config.yaml
activation: "swiglu"
balance_loss: 0.0139
norm_eps: 1e-05
init_std_qkv: 0.0142
optimizer: "soap_variant"
doc_mask: true
Below are experts of layer 6 (counted from 0) of a mixture-of-experts language model. Rows are named router (the router's row for the expert), gate (a neuron's input weights, with its number), up (a neuron's input weights, with its number), down (a neuron's output weights, with its number) and show model dimensions 0-127. Each number is 128 + 32 x the weight over its row's rms, rounded and kept within 0 to 255. Numbers have three digits each.
Before each expert's rows: "comes before" lists some tokens at least twice as common just after its tokens as in all text; "mostly gets" lists some tokens that are sent to it at least half of the time. This comes from a sample of Wikipedia text that the model never trained on. Tokens count by the router's weight.

# expert 36
comes before: ",", "\n", " (", "\n\n", ".\n\n", ")"
mostly gets: " JPL", " Africa", " York", " America", " California", " American"
router:141170120171123080073096134086195107133155095126184136159070136163120130150123161187120114086168143129100179139143132069102128137100120105114123159133137160162155131121099159206195120159108154152137102070147111111125110130135164166115163117130105118107095112181157123087160121166136109148126162142126149094161136082200160140113114118143158081141146101154147172152119131144132133084101
gate0:128163128086105127105065152111124082152127105154108146149151105105134065136155131188155131151179148136147087111123099127149145168135124092158115130156152175109173147122137135081128179137141170145145075109124087117185118144143127157132129135076099156129076097158116116132160112117126019138048137118133111143148147127092091135149078117135116065113159124219185151155115122162189212079157
up0:128109121147183153125124144111131079093118095103184148120111109108145166137072146108095097178107089071078151149126168155108138151190134147122171104126079116078117111090168140179124100118129086178090131143136186123163161131112116151153102116225141141161072082172163136174126149153126142135142118156163135161110141084154144146116116145080140160122098155176092037149118114162080179168102
down0:165146100131175098156128222197152131083168128142084153110173189147106062195190158144146158094175155175144174137158069090091127099107136118125172104106058108114117140153131094116090142136129120133183171111163139162061147061115123133129129100069106108109157096121144140162149047175156048164073091114168173167143097129146083085174181144168162121145126094167148092126161138114170153171162
gate1:116127116133125159178148137131127102196160094100145085053139100145120188108072155098079134110116061097088134105153155154108096114140104140115133201126106151157108156126092110121142088125175093118104123147086104170137149131137097153089124140159175137150172103117110154220210121137132077148088084104130148129133138115111166119154132164119161168181130095129132132152131084109122127122129
up1:119091180144140122078074171121026071180162145108130133125121090134143133061140151098028138060119092093074114097115132112141073120112117120111130183098144103171113145149151109106095144154167080195154153126102119167122132116171112154107132137146162138113063141147077105124092143153134190137113088116127122184166087114155182120144131185161127102199162117138090100072067082130135050132121
down1:136174142068125117118169173080091123104067185108123098126161078106110077125097118128170148101102148107091118142133093143090144118134140091119129138101133107129157211149134120137115140108181124135149122128154155124115138121103100184187153092090104120115131120105135169159110177181103147107125122104138147168122110090121160107082119115143076141086078136139142077122099056154092076120140
gate2:105164082053152084061144157146078136153167106093141107125111116120157157126135104138113107110165115142069138038201121187188098135152109125120105196117118127179136127125138115132070131120166095089124095087114163098165074151144152147146140104158135127138175092108123128149193118151115194170138132178103132099169144181099154102073072068134137095115101134144149107154156142105141126069121
up2:165178105156138164139197140106085130176201180162115131091092069097126149124048145133183160087208147130067128057096156110054092157150180085125134107111080170111156120149107131117153116133145150126166106147171085169139151085135079163175161147104145112088109133101130130096134134123162121080131137142024171123123153157156092190153101145118173146131125142138152142037117077132089137186073
down2:154136119121089170072138134177171130118184158124146130135153087109099156085077124111116126146121058102065097095172129184140080113119108165104120147117065111146087155149114148122158097165107181173102143128105112151172133147121139123118099126121114121141160146114141126123143126060089092138184095116137121131126077098094134118121131136133142130117150115172162189154131158096144130124176
gate3:166115107080158151097194081127123085057111084133160100136112105136109118141155135130062217095125160179134131175086198149108115114117133136101150133150089121112121138130128156140108130120120113114076105133141090122128137143118166158137173132149086178150090185208132058122142166164168195196114080132128105134135091105159182118136143082082063079103177159159156149162113166121157100103189
up3:134148140150105109178143155111118151208112142159108193142145112084084161107189085176137080167161151072157148076119078160161139158131138161127101173109130059173103124083109132101181126098163128163122108130105109093117113158132054105120073124105135125109155057131162160123101106098113108075112165110068132145096157086122090119154089173147182160114118157112100116135143068092118154087061
down3:147126136179103105121114105175117078130193150162069141131117093117141137194120125188143167078074101067145121147160152112163095127117163101107116079143179103125144159136120115144112121133165107067161103089048109136118052113079064106135092135121129115123177136128117151141047095099099155128132116095101170058116152110122158110132029115130113079080062119124157159150162131102106141132079
gate4:048122087141159110123108172113177133144164036134127126151037085113156104134159133155115122133124118193176088120135156099101132148111122059092094070151074127133110153118172172116113100095149161059174113067172146154146143174101229131084195123179155103128112125095092073113157100146168118133125117084081168136169082122092157144124097106155181144129143131147125079071097129100171141136081
up4:093094077110196147071152086135202061219149110077139097092108098097104154095143098177143149077117139139111135095169165140125149074134124142151122089137156073124147150124119107197109100071091143110128156059122118184137152157153186131193142172127135087180145120159081154160158119100092131119125118085203126147156141170092116178195089113149112144109108089173107112088129093123131151097141
down4:127109118101135106150089156186119070113103152160138186153156177146118121121177174050135104171145131160110170113139145103063103095120187150104102122187085074160112094097154113158129213175077119152133127149106102074122096138171120189129138131136145148104096121094124165136141150126134150132086121136117082138122124137103193137199147104104096100112041150146186150171161085150059189082138
gate5:141133185137105150126111122138139114130168152150127193167130195185129087102130125109131157132094151111093084134117112134177119155092109090161138192158152202129133130143136080027189125140112179123151171104108145161122077113124093123076142164050159123092143122166121077128089108172157098128142185095077070107089114127104158054176134107078126112115121130069122111153082156184116138101151
up5:128136147125152109110164130179068131165151146116160094175167099061153103127145109164132096172094131145126133103150158131099171090196172143077102092099136129228117180094115139144095159111134044125119130118151106046131154129067156113164113102134108128164089103124114200106133157118163150085113091115166138184152111139157138168070174150129102150119110142166168105143141109041113076164112
down5:111146151143100178149157153212093122157116128135141099135101117153144074111105164098146153153077135134151158134075065115129166112157170132095156092139083120196133117133062052141151157173110131140203128123208160104144099103091110171126100130084106148099134086113167138100099106149147132160142188111097102101163137150074169118051188121097127130137140106182049113119103179156132168081102
gate6:108136086152133108121169109109212069120103142175139113149115135168168156157168141165141054139182131153118161133085112085107124159163125092098099155103140096106113077157161152154205124189142124175159088104161152145102077124099138077139175077139174139128157117147082113090172071120117115105134052143161104130126134108098190165134136096144109151144127143124102151159121169146179111112129
up6:166143069089165110115210124113205022122104108101110077143127176124124209175123113174113073127165121139095136088078097107177108147152137124122058154148128132123124102163138128118174073136141103151109106077206169119076079130110106132145144087115195134165141125153106119107166113122139111150162092126197136140112155189067181158154144111134084151132144155178159111164124158186168125117134
down6:132150166128109106190148105133157134115058108154135067127155167138135097121120128117075113123173126117141111174087105170184131120124143129176088141172146146110143143152168129110086135134085119137122140096205149063125165144106116149152103142104165179121098123098159158142163100084110146123127114176094101064095151138137126109203146142087091136130125137105143097143185156049176115124104
gate7:112124188121178125155123115123192229078144102098124072072154118140121054150144208172124120076130130154150132164173080130168116042126133146123119147152016137049142122133112155134115083162124191126145085167144128160139146083162176173126161148075186126082116118150091129065120116131164119126123145140161168133074123140108154126132102095106176141174124103161123131096095124117102083153134
up7:162107182115138103113199153128177182076124076106122126160128114128078107125164108123127146145112133146096087081115101146076159142106129184138102136109121194058135105113144140116097137152115124205085053132192121126112096063044167098083188206114152126121112124107129127120169134087118096133068089101101128126106104120110138119126081120145135053155144113175145112103119138112102069194143
down7:108135216120185179108091148110117137117121112069083056140132190146094115117174120141123137098181125102157133130126118137158099170145093117193083100107140155042125137142072112162163125136103124170169135129203142101046157165152131133162070124150126125099067147064121059125181102166134162089127147109154133121101138183064131165039153100145176121195113080135165150135116127115147152142141
gate8:102128207119105127129139121145117124164127175131102183116118129057156128111092157149146093097158103111150170130171085105122113123111180188136133115039078093159159134103126158124098150118072165110158099106075125127163126128171143152173133129108158167141093136118107148082087119193123133095140132076124148131170167129152134141185152105095120147113115157074161113160018168094168184078132
up8:105148140128084159143120099149128125147144150121103125151111099102126181113136098144104063104040129114078181086113116106094120093121128192153095090115110131157125095131110142120101158154193142130119089143123143124118131171114164060110204098138118167187157145162131167076104134124112101073109168049118137117188071079148145082188170118140093075121085146107216157154108097125114129115148
down8:163096171079124133104111126099133123134101158138083163128128067167089162116129149099086093203161125065156093117090139105147161121109098103118140118109108130124093100048100070141114129097110130107151102122092131118120101200093190116072161160095190133152179148108091134091150146158088117106141138116138144150100099163133117152106136153064124199104142114144113172124112170127154143133107
gate9:160131133123099211126158129140156134134122140079161098218118101122105126209092143069128117155123193134180109153079183157093159170122133112194065197105069136127124149130135114155162141084141128166129140160114114122127156092112097153097109119144085129093190123108161144162108159105089084125114149145133126106129176167109117133050098093168137098160186125112128125149186123127134144071118
up9:109118171160160109137139160160095166175206134180055117098149195164106100080200108155120152114102062086179136139145115121145186107166182110093131108098153068123163121114142162103114132106113124126142128111127144118128038101131068110117152111090108167164129105141136069113158094142109105109123154134177090100109073126111159067131146224118182156095098120161064158134104132136019094156095
down9:139138130140125145166140090177064124114039181108144079123169169146121098078150027073174112108120164116064131139084133126095118144138108090108128130165101127161141166134108144161100068101148132113176090117133151111121137156100136069073132145115132139157142129129105107150117140109108126121126150094027151179153180191171121117140072155088099105150082141117112143188137114125157182125094
gate10:182139140120137117159100119144119165141159104112078147073162123178108104101122132121161216096137177124094128115046138102147141123100149097146096180090164123111208180129137102100146180093108140155083122117120159142158079160202120128074183111103105103106121111139102080111120088091091098185156099097133101105123184098180118099123096103162105158075046144153115123152135145118143121097109
up10:128130118118089122149179147111134195125164200035111104146078133053150079140127067100121084147108125099127108142164117095092154141106092199122120143064091096158120119159066136078160102129145164118157177164113114160097148118126139123094065136076179155119133142179064130167190147117107122196139159112097142091101179120122110109133151155140147128169118187152168163167076172050145135145183
down10:118109140088159103111086140177128165133126129145108125124140134162102184142094098097099171153160157148113047188095117150158133068192148140196101113142081148068128082140115122118254135137140127092130114103099131178117090129080065117139129124124135132112176104212164097178070125176132115156141184096139138146134055094069174136076144133137083170119120086100105117108137169134093182175150

# expert 37
comes before: "1", "2", "9", "0", "8", "7"
mostly gets: ".\"\n\n", "°N", "\".\n\n", ".\n\n", "'\n\n", "|---|---|---|---|---|---|\n"
router:119154099128117106129098136114073123166168116133096129089151145101154107097164126169112116154179131133115136087158139117083167128152110133099108092121145154167104141142134180174162134139174171179136096096143027174175091078123137143124104205192140127074090155126110127122080131164082140135075134094185169164095149125163165145143114131140123129116135122099097121184156187165136151091110
gate0:163162185101102122168125141100150173169190120148159130135101090133119174098153170083128160110077125105127112062117198142080151106163139103127183099148118183139058132145094135151112183152114154127136119101083164028106127122116160155120103179156123126144098091072136150175113143152078156114153139137133155081157094164129177132107099153200206124143134089138159153137118152148108185068095
up0:120142128074135163153107155129115112204149114145177166198107145128123141132141162099100164101070114144116063067136215147105135129155115124140158158123108163126112143136126141146077174199143170111104058132102117099176151141112182148116140167196109110148121098086166171187123135140153176124156203117088149132188155148131121108089118149192135157182141081118140120097095124106101140102130
down0:144194128155106132176145100157074082127133110089147156139101102127080129113168100082167174119152106119106091074119128129111186069145145132108060091100110108150110147186104051194171108090157138138199113193089167172175152125165152101130110137164116152133103158125159125131112210123095154104154136132133167057124110075113129131143160100119114169128105127137159122164176096143176122112174
gate1:098124109136199093144104133129118126184121139154145092142172099166144160230141146182150090125065145095119157095096154078144127120127086120168187157119050132176083072144073098148106076104063109176137119119140104083060127055120178113151129147078128127142157114160208125108143129079046129114107126160067146087148134171107098164122047109112117085103143134107081133127090120167175118123078
up1:099113108157146077145138040146152134124185124225112064163150167113144160114096143152103117159134140146180164128141224118109147171161136069136174126145168064145111067073130137103180141119076153130148131134140097074071118124125153148143126156107124126108166138205125108133199140111103118040125136128073179118124133091124099118100173135143152132140134135124093132150122127175115116108101
down1:116136101072188170099161196084139159125193141195137132103153112134183132138112158148071112132086116098146131115115235104124187106171108168086181129141112074114142118108126113149155176151105157128150153127115045090157070135128112108149163109147144131075187101154114162122123118114086196106134083217105128124141083135125071143103182127123169112113136122143151170134156161132111159091113
gate2:155130137102136171145156123122084080101107181106071137128129094074140136128153168108103184166115136156123158063101168110143085217101099071201155110116075101151078084120158117152103145133142179150130076142120115157067121082053119105095131073152103122105112072141096120126121149191178136092132115095136117161144111091150189164116154135180092123052120127127117190109130157172159125150177
up2:110142181111165111157187113088033078097138075135120160092115109117093158129085089095140122147079095081126149117167151158141153210095091057141170079121121112138048126107137161152105088138137173149143080146075136158089123102112135077123112060177087116126136156138049090141149123216143137087120083155159183150139139131161126122138144126118093114135128166113110129171132108143112137167142
down2:127140126109122191075162132081166121116187113144133147103094094134083130126125140093135067111135221183084107165121158141114089162112140121195143154124134162109088129169148093137174127125147138097162109108168117126099120140154102103106152072153121096139156081141120165109175118127087102180145101175176117115186108143150157105107121168105119125084110080151133160160186162140101171084176
gate3:105120087169080194083149144139163163124106128166176122083128149041093075136112120114131138131125125140138186081067092117116172123118140137102130176155100160133075099168100153156103097070099113116156117084160185170094092142081095130106084110127126111148134144125112166124191132161143150136077117166110126137091104112078141086171129160181114120100082089119111113129133052120148118108092
up3:128127118106135192150155136121128133111141123112178199150152108129093157062202131117186136079132089150137128088142136127106154118120119120111104123146173135179191113170141163112189108146162158081099149144160116135131124102137136099173104083125088102165168159119049112174107141083129131139119170157112168169177207168152105127083155181081127214059146117147152134099141053070129117118136
down3:151131102172135095133101102176122128097109122126115160110156118149116134210171105093197116141146095114102141109131216107168175134146102113114112125138116157128122089135088131189106160177124123183123107173141189132139124126072115113102141088151173102126101100148110121139078116158146093138146143200107099085138124169105118168077112167062116109129077093176116122100194109129153134130150
gate4:127149090103146147104166102139134216106141167135073142064112081133105110108134065126152094091115164084153137107093159140143165148140147163087091170074091095159136158131160131178117080164119130202142143111125126156151085121131092127136072095116141057131133107108185077147126155126167146111166169162130144138142095139055156136133150181096094105108073092115082149107139183105107138088071
up4:146133097113144142089160117100133151170163128124067153097021144160093063130157140124123068138090114097167161133122110146130134112131145094062077162109151128131142171131107198115092170120181110149147137164187098099142110108087118104102073143137167082133143098130133096107128147087144117087178168076157130083187093143123093100183168128174168115101069081116108117133105172131108127067131
down4:125093106136103125104151127129106105108097062098142073120125114094126188136088077111142145105189064110067169148060175111100140149093146161167134090142124106145128081122107115127138103183158121091119155140093109128210111099150101154178060112146091096105109129114180136155138137106111142181104128093186091180162114165076084085134158119119117159172109183171157097122125130152159092142128
gate5:187107209088149137148150147169162091158065160074099124137142126148187097143141099114096157135118162114101128108113114103104162138209139090093201145194129107154140184093085145150175154062112160119077115098114095145093138120094134173149131088175146207091143129079185187089107150188169087123127146109094157105154144084124102120168138136101173070122163123126105158129130081136178182117102
up5:137173129140065105092148098116130166109136116141142082136136132070119091179139122197117119124091153094117130114113127128160103110120082159170041158114079144150116113144101150173099172114111140165192155189116183157108167088181130135157153166077176078131101101125094069142161133090117085156159148194149075168137126169092084124099108121110107179095084107152140180171115125112097080158173
down5:124149095090195077135105120196154159174171102129078170033079098140110143130126143126141094167158124162141127093107149187117098139102104131171109197125155147078095135116157145114138138158108139057110140121135133113151145094105118138140126122097124137103153139138125167167187072091107124141086175121101080188103144141142154174143120125113064094155144071142100108112095092142125128081142
gate6:149172087130130137118125139156153161107079088084073108126102187135131152069143125167150153118142170161127121197165141144151159093122140163102123154130177114108108122160119185132139106090192123139159079147109112102090131098142112124143136072215116139084081125145098103129134139186199125153139127106112080143148153158163070160139129089164125131177125119109151107215155112155155149105068
up6:124111171140157091138133128128089124141147181114200120132142080094121152150126145082111120144134108132108140068126138114139081141122136145179123081148133135123129135111118091134134130172097149131084151111127194173132173148114143089114151191090146129130119182144106150096107129096076088093161109089148150159144165130102187140135121161134100140075140120137137135081104156129130132070199
down6:127159097072129113148132114094140091126143142194114150134131209160142095094148109120145138148111147125000152143167081106120091144090131070159093172081111099160054167173136143180133136158111092129133149182106199163137110101136168063101144157146105151146139092138172132138205141122105078138095163162115147111130112135163137157135115163108201134096114154116166111124110101153163117149073
gate7:136150088150138149129134124126172113110140085169157084114147132122109142154069093097080100146112094077186141149113123104130153139153149163162184127129139130156138061124189122097112137120135132120113166142128146143145172085115088137126147123122143120095097148114087174122132176129159167130162154174132168108100109180154158116085101146148098143183148118090178159092044157110183129150110
up7:148146141128141111121085128128114123132123110130159118148133119134168101101129168141136133123112142178104140131116119185145119106116103109115094112151084166107071092170101157090179067153071086116080100138083189107159094194142113120134163140129143139168144113163153103146149132166150125121142105130059059069111137139129088120157128116142129150120106169101143145143203126121192145056114
down7:152158075129105129103115122072055130145129100111113129059137111108084150114098105032106135128114097121103103153065151111160191092138086134147136103097141111157132153109088140118144203170099124152116128100084071181166078138111120124135135085140196137127152116129095081134096059130149134132147105134154155193094174125168137115148130107122167132151149111107105146126137173097134107053113
gate8:126166164135159121118141169151110136088144121124081124085086153146145121129151162143104131174141114128167111109102081111133108114156146102156144129107166147201087113143124145164195123156153144188159124152127141125086107102159103146103072072146039171142092122158128165056141170134126138168096179131160127133084166141098111137148138118146052124156154075193130103171173176135155166180114
up8:124082105128146068149090146113181172127182088172151136078194134122085170095159116070139149174143132090068178193176120149163061125115049145174098083088084131100110173134130123144109197131122133142120116082174122130118159141074167114097135176172161085132111143098160118178121082149148164140143140090155159159133116153125166092122140182130142145116085134053079117115100099078084112117099
down8:177088164102099122160076084138202150172127134107105192156185097085133158113148131141155114103077157190063131107083119126181153168103183143113174142171145135107070163115101091149154160122162095121140142155165134114152097138096160114148138167134121187142083151132154136125155151148183113181089103148142105098169133174104048161124078112111157148104110169134080146078181107089090142113157
gate9:174151123059156121124126126156152176089129175091145106164129135126149117120136177175180139173085170132130127094123098124141202164196106178069204135141095108141103115116183121079082156124143122198168141160113107101125166119100096114070102142137073044194144146115149126107144175167113115210078136115130144143188167110120121141147113123105155127106082158146085147109161155117132115131133
up9:113128088135110125125159106131157132157111147114183113071065190158136110149078089041096125164113177046166099177100162094156122137153199181085105104136115133110207160097146102057135133048141152126155101139149157122126167100161058174070163074116180121129140152171112073115095144134162113126142120094143151103137145121154121104142138155125151164160146148138141132125091124209156125084170
down9:166093092117180208148091138137136157181148132162116125177162097183141159173112148176141109128202084128085073163101146145116088180146136083140137152086156086108110146155113148130220121174087154113106138223196109140087130175141164135095154086133084120129149135153118147131093145088152144158127110141080139156120118143106121108129153169130091039146112130083119204155123148134096094115140
gate10:062121072130102110096125132126171179156172142153197125175132156156166137150115128156115131179165165155128141140101172147034088130106119130052127138078126134120116110148161138150149173148109137127170169135125167052105083126124132140096180105158094104161133155165135133149080175162098142106147166103054108177152156110134169126098141155143176120170149159129085127180143098167148168096159
up10:112184104118150145141142127126148190146151164133130070113109098156113147103136157133097155103165079100072136158121117113166098111077184131131096107148124175101115154159121155106107217148108112079138122155117155152218139156168149128166134094091121175150169158214100100104162142121158152124145130090140138126116157126100152122133124130080143128142137132130131138155199093100130123167132
down10:092095125098184066146136148097160094202023088113148124108112155142121164122142165094181112151191160168207131089168086134118162175164183142073137084127114140157131147117152105121076141074162095090135143163092065143187159210142136126146141194096093136202149162119160113154143126138094177147134122071160080201081148133118132157172108119151118107152155118089134121126178104062126121106134

# expert 28
comes before: ",", "\n", " (", " in", ".\n\n", "\n\n"
mostly gets: " League", " government", " Championship", " Cup", " football", " Union"
router:158156127193140075089081193091160132098123092159157086088122101134131096102145142134150098115148154169139172159140132076101200096131090106080140157122114160168130089112133133195159150122142128179128118136153081152112096115149112146076154165148139102085163171142173146095111168176118103135100144164177154065103173079144156165091150122107135073102106116127090166192159100128119114142082
gate0:170157126137142102109149118126150102090118178164102156184102088113057074169117095146160161140178162117130120155066145169095169100143146183111094120140114185146088073080128164132145114069150132150144029102137164182178118125093074118142182120126112087154069115155175121078124124177154146135107130171180138172154209093086087153143109067126093127143088095102109181077098084138146130162116
up0:100151164179088088097130155126107133165059089085143124094099121090106115104115154126097087104140156152075115112137120093120148090159127141157188177119134167161131108150144158121177157116127098078133169096117178143061134180145145121087145162118125178083132118129114190104127145202111082124117079111167152078145129096110124155171134150107136172110085136144162121134151177182098124106189
down0:185132148162117183131110076141081129162143078157141137172070084095104170113121166078149172150129137160093129069055143069104058135168167164136127138138105110167171089124145147103134139172154134162179108110102120117118159135127135132144149112134148116114145100131078144069117082121063138119150128133101107136131132089150056122134089104108069137123109163077136115127176124107114155108096
gate1:116121143157089094134104138149094126097126118161116090142133154155069049051116153174150092128179136136150195147178108167137154091116142140097098098173158135115146155171092140145101125099135103136143042144055137140136113120133129148142130144111112086154138113068095122099093152112129168106095195128179159086165140094170160134043117140155144193112136129100095096170091095094126157142110
up1:149134098124155248143164174148122143142158135098104184149085095166135169112106164112145143174077160097104095111116158114132135134170164124199117106129091094037130116118152094145129085034147138161125126115131137060088128165087162083123088143116155168020149154137141139136177065098141154144123127158061149174090093169100111110156107169143097112132128147151088159137125168112174157166139
down1:099080127137128103172163125161131172060077140156079166150134139132075105097120080104102136176135117059157131087090137161120118168135133111101154103081110141111088132115051128098137142165087136113128096102141164083113106123092227204134161087091128175145173133114100108137140127196104095155129146136146101132128113151113119051112131158077065166203168109096072117125103113141112152218082
gate2:100085133134043183124202107100150133115087164113131158086177094106166108158111200087182122144154145155110155109117091136203118055162145069067118120135172145119071123086132131109202197154094097154143114125071089171153091107217126176100133147125165158124134106155122114083158116187125110156058138179105148100143110087117136153099161070092161100119150116082093094092083129102169115117110
up2:119157139107197098133065133189176107129155124170181139166105114131116148144151116159108111118147130074135096150099202132097122164136122138188172091103107094161180092154110065154126113120166175098110132125157104139155102200082136141178129140128103131143118148120153139124111152079137126098255134091110098153084087150170089105153109100116165128117119106145202202154094151159072145086108
down2:142157050181104081165121135093184146123071131129075137111099131139142143133136126208126149092144133146130122080099093130134117180190095095081147117228136106153095116084179150166168166139157113159118127116115108076142136115188121123175132123135164131184089129095091093146106090156117135088105170124170114162067089121122114160116081130138142099076105073121109128123110135090117098107107
gate3:163127141055111127142117155132150143131157116140122149100053114157108136055107166117138069134138135100177139175162112100112126124141119100138110120166147134082151136068145125122147112136026156131182110203156108165126196109110163153115127113117132137143117121125088133166125161156107129171201173211120140081118103118146093111150145142106112085089140137064174101100125121096129104195124
up3:161126128085107125122180081092153084144176126112144155128146091159081141133139078161111098102145106150112178106125154140168159085071125136166118114138125094101092120123137167154133168137127134120161171126147104060068079062136130150123157106121094180172140122161144142143198146133073192092108144165149112125144162131162100127135077199135149197134153111144130128141118107163144163199121
down3:112192086091102064090108066151104118136175083127126167131232113117090090095099088165118104126109130114109110099161148142135144101139139105114120153115112141135150124098148076136157141118119114076150168073136128150214098155187161124112165119129105171161101128111098130095080164126141101202134143137125106131138140101187159147113130057123123140071125114155131079095129137137107106181082
gate4:128171109152145049150149133101097105142091098147138113144108139149165094109089084112105176131151180119139105164203138126126125172205040155070120143188080129151126092170143134159143114101175155139100119184167133178102130140154089135112157098169125082187137175125087187160042220114132157123139152179184160072148143140160138135131153126184150155098105160126162083104173170114092122060182
up4:050145140105131143092104121144105169054176105110140151161119139094115138149202083124111152138187071119146136133075053141075103080090121102108139144137149172187100148135127113085095118158111121084110133148181132092090155048139164140124071149130121124090140055158147124107096114096110079113106120123130095107118126171186121162118134064142104116111116139098124141108099135120143120110119
down4:111151121097150132155135128093174127066147125117115109131141144111166132184093178131124102134073125123110138128121117163110112158130111133125127036157145142104147150095113128185120089116112104180109141096124150125163148135136111103077092181125148097066146096119123113183153077127093086121202096152121155114147123114121170188114090116116154141156103134173127164148132119095115102051117
gate5:140157136132177103111122131135090142142094167145145085093178113153058108126112154149087125188148137150105123092157111193130152082123115092166161177062164166056165119148085113105095130134159186105145136133171081066136181160137151089094109132141143129138089161118112132134172135081193141131080111101097122209140158156159161185147152127140120069155107111094124104190155111094085147138101
up5:176160124134182096112176148121086123102132117138178136096172124144142133079082124104150150133148107116087110084151095145154179092105135133115141103093105135093161104143163092154098142119117138148161116079118121090115205168117145112135082122146150187174140144118113164125179095127163121105068138169125106147140153085162181159115097112169140094132084096119115128181165116092095132127095
down5:116141122148096140165084104165135119136126133113086122123182175158086059168116114153161187173152115138183167149106096157098116117093130124130125215132055163118155169151100162132099146176205153093146146092155151132152172188188097090111184136119044142170172114110126100160186100128127143084133112124105125117153172146070137150132122101103161060124142048081161115145112088120176171106097
gate6:122120159107141144105195091131115135134127170167098133150143115112145075132092181014129113117138150093115161202114136089140163190110161110121149121036136129123159140105148050098134131079165146160168109102177207113081163097108106126146113104113111108107133095195115132112137161195056141124160103115123124109163118080085143101162147078104129104095086135133112175127118072159142094150139
up6:124092145151095147129179099153104141147095152150118098118169146093102068181144130097126089183143195115137162085126138144091134116137151152124151132136126151125154156105133068079107141176193154168147131094120158144105190125082149154144146116089156131120162099163182083095179109129114123138144121094073081105106119126087142095141091078125168127121148085115079145173105116148109165091134
down6:123170068088104144157141141121111146158198166123218099086148080123178178054160223187168079142080112155153131071115156198191116197162070141126111103141117092115123108135136147107114094117104126151134115123154107158191121093112102120188119135142119080118106132148051158096071145131125107133169175069105143141104107101166136146192158126131102099128118118138111138077094096126167127168141
gate7:104142147139150163128145153199115118146148095151118182140172206108088135086098136073152101113120168137108112145148131119100157160081129122130175185072084110142125089095195164140162163089172175112160153105109170157145111154108114125156148124137119157094057117164138179084135077171122102129141140106152061157093170173093160133132069122157096135108148183104121112135123085125097142163132
up7:111149119138125154104145142136091116154103105158142166131133167123136097132076164138123085158074140118166170132156121116121166097172168136131187177100130144190114103136127103115165126103099151156151172174174127174148129107123138050123145123169090083125064172143130077099097116151112134142120139204137129097108151116102108158159105109131096094077143208139101171140157176141101081072114
down7:129139140137093084094035106144168119139092138167154128098114098110102147073121118095134074132151106175107133121095126095116087110100100136161138101127097057220105090161123138144083096140123158090146154105116100122126127135150142179107148154110152113128129085114094123160131189153141110078125088117154153086143109133159116058134129156107105197094165117093024077131158123150169078129117
gate8:077163132098142189131107050117141122121170155094095141127104109134120121133157177165151151173106160173093081122114126141132118156067157137132126112111091068138118117056143150126145181142138192102137125151107079136107154092160116087106134104154135108115130134150172163117193125141123057069147169134159099115099139187139123094155140165065131141127177119054100152134102084132152066126094
up8:131136148093120165107058141129154122077107096113112136114137126178151097153094125112110126186147137152170107121113093122111135114142158101023147135173108108175150117094122149129119160138137190101099104088114091152094141112135137129075131097171142073126138142146167144094161136100133057096121140173128114137092187112166134137145121149113120118095173125080131146149119154114138063044117
down8:120149116105143106147140085116149094171137120141156207118168134161161145198172140121114143146133129151091182096156240135134142120149107136175066154125057139110167150117143112047110191100123121120096122145076112138017147050148127101127108117165132156144127140111119118130124099150180148171093133143101123108204135160176112088065115130134155160122096106124129141154076189108099085097140
gate9:098142148106128125138176122140158140015111126144166128139124098193137106135072136099126114137131134157121106150166181098119148134137100170199152111098135141081093115114140103145152139123084137126130134144112138137171102172077082138040110150061109118125126137127137113162075086153109099090143150159111146067188144132098149124122124131099116080131160063186100137111160106142140120094073
up9:102139128146127129114116133134133117084120167150182135188128096124098086102120114140104110087138092147146123204167130111113149149151140169155115127181113144126156128099172142159179136095155159119116142147134115135184129137100063117086138166078091143127055166118178109136139078143104108064112141159128116094150131108149095130123129115145066151107122048156137144115145152092141124145089
down9:133067094166102124195095137179082139142115124122104107138036167157120109149101113135111173179100142124169176132129095135082137141150125094104099121133172141113149114122123078121116100109109129088131136133090215168145147136120133112141144065161106124106107105093097114096132127165190144137144129161135192125168129174072182102106104173117100143140109173108155132093125086096122100158139
gate10:081142125122103119088152129096155093083103148108117109100116123130146124159120119042149161172143130175096110112147143107159099158094128089131087147086141121131095117095093103137123108139147106157105112119108168137147149153078124068142120165115109085165168125175147107068119181129201142134129172177117129155141115120109169161133123114147114159158096180179139149120141114139175165139171
up10:089129126179102185150132136133155180151131166110113103157175149192076095115139162199128121178167106154048194116104135129166084119089181127155170136123140105139089136140054167118179124139092138139081147180134148127199120150119131139142101138087129104153124096098134145127148144115110110102177124175092168108099118185124148194178094088119071199101211130081125197202160108118198121186113
down10:060097050153122145127127117135166116151142165079091111104166128122186118087042105120110119114101152126131151122153185101063163124142135175199047185072169125146126114142044123131078081136161102136075200155146088134146160128085112166067141142112153115130082076113178102151117221163136101145138138131073155087045084140201168172163115101128107131163111127125175113163108188120155128135099